python train.py --num_hidden_layers=9 --hidden_size=224 --n_experts=64 --experts_per_token=3 --d_expert=160 --hidden_act="squared_leaky_relu" --normalize_top_k=false --balance_loss=0.000484 --init_std_router=0.00633 --lr_router=0.00059 --norm="rmsnorm" --optimizer="soap_variant" --batch_tokens=[32768, 65536, 98304] --train_tokens=354700000 --max_steps=5440
Below are experts of layer 4 (counted from 0) of a mixture-of-experts language model. Rows are named router (the router's row for the expert), up (a neuron's input weights, with its number) and show model dimensions 0-223. Each number is 500 + 50 x the weight over its row's rms, rounded and kept within 0 to 999. Numbers have three digits each.
After each expert's rows: "gets" lists some tokens that make up at least twice as much of what it gets as of all text. This comes from a sample of Wikipedia text that the model never trained on. Tokens count by the router's weight.

# expert 23
router:584482445536501612445472407526586469455546530523541623462471548556475472601496558499540523477428530382392436523556470519525457492533370497481469450434523531536532597578545487444534527511513509462496594470445420488467468494592491376444394493505582496496453496541552510533492537499441484519592506561517449542512507503512476426518536523460567525462467514491473457511520426481458526504530592528506466467521493497522470482454447465548611518553439516549428364475487488504522490574517560547538504597429494512531515447509417433485551615456461439455437480521492563535448451466414426475478541501433389456542507544550462433457518512522457497497539481512425575612546414495517483472486
up0:531515541538537457532450534448524405500454507513493526463454418469521442558522556490453505453473544504517542507574437385521509446517361436455474548435507517651463576584590503522487487502520484535460494541575512492451540491512409498412406504511474498589512391520479494474485530455536460493551474573535497495520541575480519500402439484420464467535523442455518487544494479506498500472511523580499547484487376481551459537486525519457533556434448491515460514486433485511624438470467474508428372482453581503487571503571443464502417473402560526423580596499529524503542511446515535445451412556502421425492524531490460592448486596525567505493539480522417492470588524506631493608499
gets: " was", " is", " were", ".", " are", " It"

# expert 46
router:445452571413479515602552517554488454441490445463508538515604455503447552509593462537492579477435536446522436492516574566406389541498517377523498478543500496592605450607590434489457475401505493472578481503478397464529453534508549482430489508544598493491393502468504484530508453571553543581525559502508549514492500494538488475482536466459465538563499484546484610573442485498586568445488492526537522463499415438480519473444469573495557434515518542472493484495512503512592563492394543440541536461493505516488567428500454568459503476444527501527478583453530573497466527534489435625431424431482516443514596545400399490515504539459518548455493473603464489493545568479555453493459
up0:487488556452565489408495548564521463538433569480515441424448482461447416444521474429463465498464451450521463474522460464496529479488483535486478528438517437528548495503506461392456512500558460441419494535506517520520451494436485486511476535487422512559483404515564541513482477520436468569385499539541460520605463451460495528465564440450586513593487398474467497432521602595577525511629500498554482479452497392407519431552465508471524464492499538384552456484495496489511546449625488554532628428487412482548493549439437513517487535517578453480574512534485544397430528545463468496475535478433503487651453461515443423448527452510474520521413579425487518572574538521572508500445
gets: " was", "ly", " is", " were", " be", " are"

# expert 13
router:513591518542429550594335564510507483487528487472546560399407514472564492466573561538447491538506499459538471546481549470535550394433339533511501561544537565463453585464461434535497538534564419496546456494537466407474588494525563547511443583548510456537447516524395445499471513498505564542477502573533483570524477504461468556509515499513473524505552515521568565537448507483513435431532535497411560520429459519554471488495459555485528501545466443527468472545393579479490486526468454390412420559533506539528446559516471570558435545430524437465497545429471487553483424520456551466484542507430468552462512513566456513512521429491436537442514509579515412486392450409453473405470
up0:598484465539441525572498512518514489544483510593452481512465492578540465441572523529506454567482515559513456573555398536493529518553430548461455429532445503500437434495497507452472472552477490543506486443539525543419517517504412429551493472541506544552513463519484487515515550491570496547505518458482439506463472526422492582498449536504439513434494588529530484428474497478438489438636550450483567450589586450532557508455542536502512456558513473546491438463498412533450497459550513404513547492527542622415559480556528576418555609404503464591545509470505468439506503494501478453546621444555567455557487541485524483404586410413443513558638438494514515387494608414491523526540
gets: " C", " S", " M", " A", " T", " c"

# expert 50
router:515443412492552467596565483518563617430497531515531501479439463431515487500523498474540526508539425479469510493428519497433489533526396550511536597439417572460470504550454495521464500534524503487510529439504521563505394541368485504463536471471575575484491508409490459493526440507486396444541493449536519438562517534465526526504575496425484498441552480579468506590431530477472579514567446551559460517477525575564512487603584480456454450477408578546581530550596474478373466421539528450491528469457433410521497570522547455457542551504541567544421472578473493508503413470491445425544518497520486502507413469439527512475660602494554561468517442446533519457456569550482468503453
up0:470497441598524530445463423521450416456470524513556555542395592567540571573480507518431520510552484472475586500489643556578403473454571531440502490597508478536439463509581503428419498486524521445514582442573458459522406430521541532494423558488507567475556447480455532549441506468471608499567580422549511440536381410541416503534512518531479479483441422494499501520586590558554459430479445489477533580534552510458550491501455449406495483478499568515519485517572509511492478437491521444498439408556520536471527488539484564418447471507477488587539443561479502490540465522413579474473461488477586534588549558547481504450449511558501556513451489524484477520469419498487573419560
gets: "20", "19", "18", "17", "15", "10"

# expert 10
router:461540536500532441605493445508510413452471527401562546431483547460442475557475465507463599472543574462557446446492423544567509470505511512555487558514509463473547478442412504480517494492409624503547579493529499547426545428501541488554447544445487444548473431391571551531491529472545518547491473494625441468648460576423422477440602509495471641512480510497514500495497519558530534527532449507430496449521482424494567483493615549400478467492473536429586461532551530519481532465532440481553504486504515431517475473501567572627538485527505548517497485480500480487433597544577530447547438470537538563521499561508545422502566541543485604579542492429542460498469421464546516549465
up0:542472549562518472526573456383557521495524461554416595519385480517497483638521485560545510408513442540459544554401516524508405451577468467394529429454426467512566538440537630517495509526543464481479493603430470548454525518511466498476477449486471494464494497451492559515429514517488558559609574440535466444464487529478529497551456556531564424452398496505513519481553611507559535463546447510506435511451427574442400450449498515435444488482565577496553545489524488503453534537458534425518454463521570521513516538497534492467533445563492462550389510534476581445490463531455535523500479505579480531434522515496533512483613467445550492626611538438605452487545480568537492482498
gets: "S", "B", "P", "R", " s", "W"

# expert 55
router:438464448500438503593516506557552473562468477483643517492488448611459445481521447523523524482590540493470437495508504527487534575441437514461503487585450537413459580479559498369538458505457482525485460611483481443520508427571532396555527503503447459615519423569496475522430550462412535472501537554437404478524479483563493446467541514445535488484639485516492478502540489514454416438567513447428518531429534447544522532569517427499511409546485411483433439471514533521411443497531456550462543492525500444464479581523535584517552522449506442550498463538589414546459501571440573543487431413502462510495432512511424459474545509438500542527522420547419474553462599433513442523463
up0:506535445505454441492463469392494418540474488524480440463554410510497546501476560515472492476458551458440529531559581509492494437515509494392534476513461548525496435572472360492474330449534410447482582511490533610459588482405435525586493494487510543518495530450603427463515528552493454535493389446426460549449542520548391499538457546544508500476427532461478469507453392559541502492534533533455404488545449589535409596567531512543488448523490475557534542452530478518473462520441487464545546442370563485505613504502559460489609542475525548504503532491514467473472574505421537572501528517407490504466427494550485501505416452494434458445549475483501565405517475507487536458450
gets: " (", " |\n", " \"", "\n", "(", " ["

# expert 19
router:495483521541504578525363549528493445516438496472563580424403496425478489474408458507473504487538491421514505473531506469605461407516322547495529535501538536480514538443435539453488521586387567477524536503544404498507563453539575443503473550491449455578528469429477622553493548441508503472538525608576502579563499398518502532458548488495495593468589439566532495575502412405523420485550495495517464435447564422486448458528503496429551487502412572475558521559488496513497437450548459436442510483578523469511505594494491500479431507558530470537424505473471570483507548542407490456507442464505545573475501534448493515396564507429510538559523524543525533562489508431445512462508
up0:543590524476471487466554552510494468444502561569534604500465458440579588433521528550421565448502537504508520542530503538563519512482459545547578440619459394485519568566545472553538523428513505566488492537477480420414532444583569384567571520478473463529447437515574529484466476529496508516468560590531516498576511509434461531482457472484598533467481501472471476479523519585526491550533532451550528530472459553585548556440503579422510460494538450436469471524475521530478534613506508477481517479482570437462508616479377439505433440525489507550534541414571476494618580525463504507453502423506505457454434521485436528427475435353529487534512564438396385494536495512502515548432
gets: ".", "0", " c", " b", " l", " ("

# expert 27
router:510557456553508537481433430537565505560549461508539512533457472441540541412460488485474442459521468438478524482469528454555456485420456588545453435417450515443464534412526575437487500533469343583495440492499536473489516468536493473469410479523484402531411473439504474563456473501381449468529532538514449449524552449502487463449545499438493459454550418501535538520566475497502484463521522570549461499453559497515479467567478549524523488532454573440413473483437440468566499594522550579397622520475489447520511652514497463465497535492519488525445583583470541538454519565446622441500508498423498440511403449455425467521551451545502581595467565430487506623501564470515470578452
up0:542447527581556529493465475516496372528559573502554482454471455447408557488596524486452463405486536485503527495475476546529487566446509498531572604527500310499520527380558526494561506493534440406471452536577568576488519449465480442464500528579497561485469484510512495435444473555605562512433559453511494494562530580416560518497522502473524475520511522528546568370362512494488606546491514543584512531543516568450471532556494539422455506495509447585437489542446441498464509569530492529542464468577372533591465433556452519549515549493537517491472511443559557476489596500478477480536557488511455519394529457492473440479502476494516485527546460504455533540485531560378439560520
gets: " (", "–", "born", ":", "1", "19"

# expert 57
router:470481588515446445498459595482547565479422540477584518539513558609502433543505436472491487503539544479413480497537513520463488478546411442538398524544480582500509620553573435431480506478515566445501494549576497526455417599502586379513520464528481481579557511536507537498472561502551470468441530403437477499547496540451540494503519546456477488469554518549388467513563441421437454544543586627533541452538471405509486519450528429503518515658556484474464449551471534512480508499529454504574506554564456499448492426447423423533439486507491455518461552452514467599450512537494450599491423462532480522532602475445544475524570523550543561515419508557520467536487453433495522463603
up0:525542577505517459554496477517496487558547630529412573400500536400467504581549505547512461562445574518509491439519391552499626600462603491586474399460494453448529509534524509536427458537466518442464511493406414563547528513514465416454481545367460483484461416505402481499586523424562627436505478508525582500524485533576444473561548479545481539420516552458527539471511550536542504487523557482599423483546554499511422525506577504533465477548547395575462448471466457497500451487509484527540493478584475470465533500561456497498595496498429533563562504356619480518485566543511506478519551424562486510534534546471452506540525518572499516507475542531528509447528547492507536483493
gets: ",", " and", " that", " but", " as", ";"

# expert 26
router:613484429463451481529496596486589522556486451427553383457422478471502489468390584413439522525466496491443481486445549527472474562472356496470423472452452528507481569537518457444553548522533591532549522538571572484496548583503401405490475410439586379507482502519515461516485515426504389558464510495590498510426477522486509432513506486437457439525527471530420488543468433393501585485480507555497523481498517515458422526513570537546474489492453529562550420557496486531476474561520531503541454517490382551458444444538399450451548404545552567484505509474478530480444474507507549475455494466485444402537571492511543531504493536391526450552483533522405559468529554581537503445460
up0:534547536436567467509420466502495491469429503540452492476501430505525528499492501401402475416506554459607625462502504474497530440546447420501476545511563575538555398450511487553582489511395478562548539499470526516434510498570565436459489596550495479590469410464467553349538453556482507380506558506463463452436508620472486546473519542561562521484493546435509490369499570513503421561479565430530478507525508524500519524505501505393423510444460571400465459417460432469531519554473421496501521486482521536520512514541506605503445432521497453537485406484465422497480560437552505472555472544471551450400487472464527482487449520526541391565520534580414492485496517436455474474528
gets: " in", " the", " In", " from", "In", " to"

# expert 56
router:437517443443423580458543572613565457427571471411538542450537497516471452478545479407533418526537458572421561548417584452455446507473358477572522519485492586530534491530538441486568486482512544559596432571543510438494487521464555448530505435497507412521524539519476524474540541433484434498511534439416443539457563481477544481524475606432512455503490484541411481424594503451452544483479541519421592539485479543494482481453561476548559503517471561576419472482458508513533537467454462410569443492455517550483505448614439442543567513510538502490464433456554515558538476516569579517426542528428461471478514488440532525437541488433599517476440444447382464449504472397472520479488
up0:563526593355576526538460542450528470480454518536573549496463473476591525502530467530604428454458527514454534508550553598587593408494426475593416427552473470588493471480513549589486473537434394396520521407465527519471489396467487490403469545535479531553454427483578526446540581532429463531484495493568506445519510504397485475420469484567527468442485575476481512416515405548528459472448508575561434441535480414499522439572502522402531493461490545561545499566526458510462604498573515496478451482520464512467490527454522526461504449478542452526467399536444488435556539507552499515470561454565483454468455537571583503510546498525456523538525494443485488576506531537606454560520
gets: " by", " of", " the", " to", " with", " in"

# expert 40
router:551501443512625614498398517549571570521521632409546609571481396434486506527506566464527542492463527532501523563485487534513488503512521514450447522565481583411429449456444567500477532458507493507572448519466445429521585549488496490583475522529619454483472425561480450412469465449502567477476482481481468419501494592516577520520553427559532538516529463583504498512534515488458548477466508549533524419556566484549505454532464467477561508577562499457554511449483458487547454515591472545473462509545523507580490661544399535515548447558571427535504387539559475488531445576517449442503568456451477555463430458487535549581539492490465509567581482507533569556506602488512484494508
up0:532552541431477450501477567476571502457553508494511595454545471536459627510489537416504512632551475481502384515538521459472514507634502566498568453529409429520536587488518445424445475529390546445384552449491636569487494462500533550538444498429456388426579497514560441486555557570433532481458430435529584475518571522436525567515538501495505525496471468528450459629474484461438496540473431535558471439476482482533510469453472584508556530510452525455476498414596493540478523484444517515503454453446453579532555469556493481481496468525562495411481517521464443520468558533568441520539519495512619484424467484469552502499452513465430494525491504478539513485500547506627474561403
gets: "1", "2", "0", "3", "4", "6"

# expert 1
router:491548463469407488439585501581538450446493461507493609521454465582551438585525559517475503488564523521504550425471546502438419476543420446482507486455577453396490478468474540453478509449508532533534506506451518491542464538505579460503562431503600451482558579506475574419482531509501419479510469489468488456439529492486539509545453604498539497419599582483444431513567503480449505481544562504372507523560506483426541560401536431535483570490499492501513449456470488475537568507481458427606416499443521513497484420487403438456506512474496530545474434582485421545515452474493530487561593539569491441529569551530462579487534580424519503372532378520488539453493424416539613527552
up0:525539499470465455551581499490533373525492449526442552536479496534581472513507509567591609518585499505581564466445585492484500427532435519500583467496418456545484473426604542485454482614479520468472442525479431489534437495498486485422519420495472549525465474430449510360521599425611430490466479471490485513507603472497539491495464556515477527441410486502563565501494578459419470546570490457548556492535452466519548396478548436521490487432515563546539525572492503436560469452506466542473478467397540511477553502365543587475581508486431500448363386528573493484496534466524465517547497495477497574475517563517571521537480384460500474486560535505567523547489496438455554470485
gets: " of", "ing", " for", "ed", " with", " to"